Below are experts of layer 4 (counted from 0) of a mixture-of-experts language model. Rows are named gate (a neuron's input weights, with its number), up (a neuron's input weights, with its number) and show model dimensions 80-119. Each number is 128 + 32 x the weight over its row's rms, rounded and kept within 0 to 255. Numbers have three digits each.
Before each expert's rows: a language model's description of what the expert responds to; "comes after" lists some tokens at least twice as common just before its tokens as in all text. This comes from a sample of Wikipedia text that the model never trained on. Tokens count by the router's weight.

# expert 62
Main verbs after a subject, mostly is, was, are, were, may, can, e.g. X may refer to, It is.
comes after: " is", " It", ")", " which", ".", " was"
gate0:131064155088162088102089178113124069155169061168139146119136135097134086175146139175142091117164110147094137064101178138
up0:138065158050140110144085100125098105155171076180076157107143150096120109114161153113112141156155168097103124088104178104
gate1:146156179118159104182150111076168117097040123158129188125130084110138145154106134129119143069073093096142056079163121099
up1:210131128109207104149156050131138131123103125163120107168155165112158126132169151155094117112132145122135107149122096097
gate2:091129134162060110204101138146062163153147112091108158104115127139138135110101132070136157136062098156113080128097143097
up2:085082138141099139173116050145114126074089128105133130114172103131123146096082165097151118130142102133174062111152125112
gate3:098108099148195145146089071127096153097137117166094111113120075067148149118144159100156179145127157177179156119140137139
up3:134114147135136069078099123179131109145138139143149153153086091122171142080167144121115110126158067083124100124154133141
gate4:137149132120089114143148188122125157146123138112054105118176163128141138135132128073169193125084150084109107126024144122
up4:152140145090108120134195168097150164137126150118102149102178170114113118096151140082192215169047140083107130140059151098
gate5:136108062124211131072066117142117132107174150148142109188168164149131206095120155097186130130164163121129149122129113196
up5:110116134099108101109118093108069142172100178142157148112061137115131136174124091168104089162150103141153154142063129116
gate6:137120084144109074201169121160043155081128132153137138118132137151058154105147184108111148130085120136173148138125192119
up6:096124120134093182137157136029155162092154128115103153115125095120151126158109140141183095124107134142103127168086130097
gate7:109104118122087074109087148140181103110137082130080075068105106166164126125096168087113091089129118075076085153115113195
up7:123124108115133157099122210162154106131123128137176146145128119177148097111087169124121109079110143096112165112127148143

# expert 34
Pipes in succession boxes and election tables, headings like Music video and Succeeded, and inner word pieces such as f-ant-asia, Carpent-er.
comes after: " F", " ", " f", " Cl", " H", " L"
gate0:121130130083082068131154138107118105079100146097123157164132092111144141104098125106097105125087097121086125113104147144
up0:154150111136109095107093116109126138122168139137070103185130108126146142095154163178115139116093099139140099128121119181
gate1:135138173156132099114154089176116124143108124104146126165098129119082134093138168169137117108194121165099170112154169102
up1:144165145109115080140214112146129132105088069163066156083118142133054165098085120119124173135151144155127157198116140118
gate2:103102076116109113131154063126117132153167115068121176127107119132133118150142155110178110112099130142139134121134080143
up2:127159108213119135100139108079116100113163145131123208189134065166097119166133094096128149091155179130095161119147088113
gate3:136122122123096130147146118156113083115177083149144160103114111133192086136103066125119131104137181123106150154166150112
up3:152226141161128114153124135186133084124149156123115110108132132152167107158119148080171132145119148115131116125125161175
gate4:105119131104108120189170072091128141112142133169125109123063101121088131151081112107131138116110163122105090119125105141
up4:105115147088141154112128186158121064149137103154098138142099134159185184108144158141089150092102088157087149158154145121
gate5:159111132136170116127121105081149154181066101085102049105116179137136129139178135141088136193130140159147144111113151136
up5:122103141210183129128147154140122172111142098103138171041172121155100133169198163122132157135061155136116157135191157127
gate6:128146140162123088146092145142133115120184133141081175123136130146141115180153193055180154125139139094144094099125137171
up6:101084140127086175099119072125123133115106106085186114169205148184125143115122107090136094078125129146136132131123152154
gate7:168132127162128068127161134199131140107113106169115131142173187150120124148125084145057088129080124112145116108069139143
up7:064109115098163175117109129095130145172133215086151136113184103103135078085111148136153165089118083078123139116104180160

# expert 39
Pipes, semicolons and spaces separating numeric cells in sports, election and statistics tables, between values like | 3 | 2 | or 37; —.
comes after: " |", ";", "0", "1", "2", "3"
gate0:148116069133108116145134089131049120138108124095107173126076139086120131127184071136066140120162154117143184087150054108
up0:065124147127160101091131148145151136107139066136093144112196105125119135135142180161148135126121073114090089181084168158
gate1:133151130199148137087135105150140133104143127092132151146119131069035119127081162189116145121177075108134148122069111129
up1:104136138105103080165133143103041109145114100135088143127105107165098151133174126072150127160121114119156126144216132104
gate2:120122142138153093155177068121157124173125048145087188100154116137183179160177103102126148126164159124165099132077100138
up2:114155076120047120123126206115143090092145140098175114109132154080107123094131148194140096104110094134080105133154173106
gate3:143149104135142129095159126099103148106095144140181161167071113130088165092097074153138128074126151143117131192153110064
up3:091144135151132116123152132074141101117093126107160147135121100137071210113127104157146108089118145120071120203065135089
gate4:132121158198157155115069152116131136091070139110174130146124109162207104118062200111152100102126090160080100133132161142
up4:128133093137068126095142173114119135082152103134118132107154145097067023078096120134110142157183163107144123128148131146
gate5:146066157179133165121136139110130129112158180132149068129106128127093101120085211101139173121115173118133135144135129120
up5:119132135207173151073162134076128099142148132121152103088139146167098099090125134093175143083090115134173071156136128146
gate6:133109081085169080137181171140139120173171120177111112108125123140130113108187139147084132126176182102154162088126129133
up6:120143126164085152107086113096066145081080157123128135119152132123160121113097121140174129106047085181088096146096144116
gate7:127143169221076128099106147125165144169120122064145135159141114150098083135108124147106161126121089123140124079138144061
up7:164122131066118136133116132095174103139107116150086102113115123124141131126139151113142107127147204109125115134104145181

# expert 9
Conjunctions and linking words after a comma or phrase, such as and, but, while, including, plus, than, joining clauses or adding list items.
comes after: ",", " such", " there", " well", " and", " There"
gate0:158130148115120130132122123114179204195095180121113092123167128127106112106106102107159111070112122090132119085154073076
up0:155147153135113105110189125166152175175123184152100061109147155112152077160096123120127160040110160118178140185144056068
gate1:110143139068155130173172128092154140089127079084112110161155090152131156050129141145172101127132085140137101137096112123
up1:130146134153151151126073167174073087139140104163105128103148140094163118192155076129183147138102111138157116076153145171
gate2:104104123144111151162143120116077122089116134143182138162132129108121119132171118142114199140099123137130161121172133126
up2:147132073131097171117141122195121113100054145096147111133139134106132090073132136111194128112159153079110154136130131093
gate3:173118092134177132193143095124096203173171119133192162133104126173104127102134145114136087138114110129161173103100137175
up3:087109174068135114121118144075147079108086126158121119171190159101142120120113094208109128165124148138087103097126155090
gate4:105122132172095127156101195120134144146118138111113090122104136141159113107104146093108102147120093125093111130128140198
up4:154124121103162146081115094143134113111175170141089131104150134093086107113108087166054123095180145105149185151113096022
gate5:134196090170092121153161115117091181117171137106122125198150150181156135115132147171083129162134144189149142126195132175
up5:134204097187075110138169111135127222148144142120144119219157150185149148133105145156094117168166151143139122110166130201
gate6:158119118177113130085018154093135116164117131225175140134159073146121113161141162129095160123192118146142119114115147111
up6:152109147105160109118193131125129152109139117076065144166105150101164143106113104100143086162116157155125208124123142143
gate7:086045148137112092111192105118091151143161119153141170081118138106103119125113142129168108152152092142119122126110102209
up7:091166172156112160149135140159153170075106134114083152176120191190116124134146131131091141127163146136100134081110149138

# expert 8
Colons after infobox field names, dashes and bullets opening list lines, and the = closing article title headers.
comes after: "\n", ")\n", ".\n", " Website", "==\n", " Label"
gate0:147145138141091112145116087100080132092124136051135163128081114106076134120092099163116088123138163087081143117115127117
up0:100150183132106094111131090061109112113112135127173157151099137112085142090150101118053139133161172093111128064161178144
gate1:129170111159070146172070128067112189111104101086090135174104168081152039108124137135140175110102106094197117182087157088
up1:115167097174120154150092159063119217130127106146111136148124127135149043129113121127130134061119109127157153157117155109
gate2:119154125143177108110088137160143173146141127147131106077124103133135122162093125084104144120153150190161157120138146160
up2:108139101133122163083205152051135140097170109166113163151160136062114192177162121131113157101132109152194130101151152179
gate3:155093103145141085136183155141093139108185076081182086167103138154117106152191124090119147118185177171114131094105102136
up3:092198088152093171155126126151094127140045187188069153103125150130151125112082142172128145143068113098172099180146105118
gate4:143116102112116173133121092116102156135162158093109141184133107114090147102138175137161142088163150097119185116116134078
up4:112077144122087108081137161150147130104150177155139131076106114103103153136137127193098112174059124171155159145189118141
gate5:103117113102188100143171098086110121056116179154122086136094134091075188161144145155094131175122095093082144103137175140
up5:094172172107104163117129109148075150160111101104143115143150115143177112094114067157101144091129150108174112167082078102
gate6:150126209114152113111109130173110153135193138143133116105082120150110088126139105088127101144141104146126160168080106102
up6:116118136084107072141179124067163050139071119146156117124091121097133155140084138108096138107055150128127118111162188157
gate7:105153135135203125127121120124111131156071088146126208096119139147115106140107124150157070127105124223158198071118093149
up7:095095129120181109183138111121098103152140157137117133133160119125104128140156117170106162148097111115154143122120134093

# expert 17
Sports team and city name parts, often in results tables, such as Diego after San, Broncos, Rangers, Houston, plus scores and table digits.
comes after: " ", " San", " New", " York", " Los", " @"
gate0:145130188128122150111166188076095118119163136058182085157090110102106148113178138203127106115144120142087083118112185140
up0:145126134119057151163051144139146115165149160120183108106176114135081076139116119086153165043179134095145141114186091193
gate1:106159214130129173096099148193121175140063106110152150108143095121132119114119143096165120185133185133128095093102165123
up1:131120127154143127074120181142116096154109124074135118119147148117140151068176128088178113131083079102104124137089158115
gate2:192137150142146124147145080172148130099135157106106162102087123164124116119120119130044116133122122163109166184116112115
up2:096110168150119170094123110119144164073145136141135133076098145126113172097129097153090150093112107103156074176125097112
gate3:135163161160133127154142202137142177091139122133134077188128128137182100084124130162156085139157130139121167123080092154
up3:092176122108114146114098179156118186081114098115130127168136157099165091106099166121219104140154111106135148161072192105
gate4:132121149080087145157130159140145114132188159102107139153165091148124166088143107129144117075141086143132123141105110102
up4:144136102110141099147074155118159122098141101149159141110154109108169110113153151125145169092170129159155106100180099141
gate5:187097066100094132164106207152148108089108162168194108126104097150078131138146092142083130063057140153139142132135113118
up5:134112078125102127194119172137129122093140114176095135107135075076092134120072183152085112032124101082129098128127160151
gate6:171096080118124114140153134209131154160193124181080171158112129134144141158138105150072193117130121090118118159140069194
up6:100126131159118100137141171141099204066166126067062106097113134131053098165156115122110129153127113109086160183149137127
gate7:174141128158133136105149084120161120083140142099183098108088101098145122124142197152144100147088155110066150114116102095
up7:091110119101129115088123161128121162128147162143175098140094147089181167095140126131187091154056157118094093110074123105

# expert 21
Word-final pieces like as, ent, ful, list dashes after See also or cast headings, and salience adjectives like notable, important, popular.
comes after: "\n", "==\n", " known", " most", " ==\n", "pr"
gate0:199128139160135101152115121122089082103131133170143079135117218093123158112113176181088132060136128150124100145083185134
up0:183145123181160180161120121075140094105125150128152105078060214129111084102139180180097135086140147173157135183101142197
gate1:120155082089142164180147153177119101151148093110111081168120158132109164146129160096209132170098156131142136166153135182
up1:107120111081106130187066145164117119158130101110128140183157193117119121076122177110132106123101158082132091159141158192
gate2:169101126149141190065068113170117126147083111157129075114119122113111165139112068111134106124145105152170132128178115131
up2:131132136171114109153109168076149149154152169102084078163152159161123130102097138142067107210133135125135121102114132130
gate3:151116134153150134170066109145116083178152122067130100072152115178130091152078152108133139116132160145104086165169163161
up3:152133111127095127096151142106146132096130115167133136185120138077101173155137142142111064148133117164118163085098088140
gate4:134133153143136129139153137113088108172118130164165095111152086103102074146154173183129168103160174111156173133155121127
up4:117151161144177140139117169121120150080101121122128157083189058158158097075136160112213165092110112103088129159120145146
gate5:161117106100143138145114142122134122160144111115110116117160097169130103086161124127054121139140127118061147147109112180
up5:160117114172164113179123112143101103064142166128118084065126147099110119137111109091190103163129137124228136126140131112
gate6:090081121170101073095095131133086123114157081082134142110105111113183146137189109108140087125129079145137108095135135162
up6:100156161130069167185121140073120101108144144077094137160104183116114175131095093114151086127112175135137089122135093133
gate7:091131142088104166110098174112150131146126135145141085162132137096149145117194172094193132130174175159183167158134133126
up7:159169109162114097124137073096135080140111050129140149072087096157116133122104103154146135087114085140120139094078147146

# expert 24
Main verbs right after a person's name or "he" in biographies and sports careers, such as signed, won, joined, became, appointed.
comes after: " he", " to", " He", " was", "%", " and"
gate0:178176133150159101129166124173138121120136160121090139171088149101119107113124158109073124103169136169162211193182172136
up0:092147097092120121126102127078096089096152140109168141151144125127144125177155137163173134120155126093095092074072090149
gate1:108158234154139143071112091171095104148114159126157093127133121149082144169164131130167134122118195117111140132169160164
up1:156109152183105130097098120177134142134175102174129193156165156163138108140167099077109155165150050120102143143156088156
gate2:063174116128154080133163157160106151102065090083123156113083151102134138120171126121109137174117197096157156092097184176
up2:095181142137091139144093136070137104118097187058145099113115114101072126121135131128091110114198173092153144124152144145
gate3:125145073100135108126161166158120139087161069154130101072108139126124148116152126113125105143140071207110142076139185176
up3:097084156120149144156132115109091134124147135081186107183119087113155126108096139143150120137103135141141117142127090141
gate4:132092111121111126111087084157131138207113142114155149125134132197138134159186142072143064206121157121127166182134107174
up4:141111049130087155092094127095135138175077159127120081058204147131099152113130134129099028205112194125166142144150197125
gate5:160137165104083140120158150087167149126138141096118138058097142132123116154125080193106079111166046127124136086122142128
up5:081105121134121083089106126098120170100123122178071099176064119157134115113124143097110100191051169141121163119160124152
gate6:092127151111129172066124169098124204105118175109160104164166106108066063114135149140124089155147129115109137158159148167
up6:134148117141123154079104176130173155110119160085137127139157089097124063101156121132160106162139115150145118118139157163
gate7:123133206166058129056122152155177140087103181119200125164124184120125129081131147136116161096142162033139143108129179091
up7:110170122101111148120146119149081143132151167137165114167135141115120120044119231178139178108160113123137114151102092156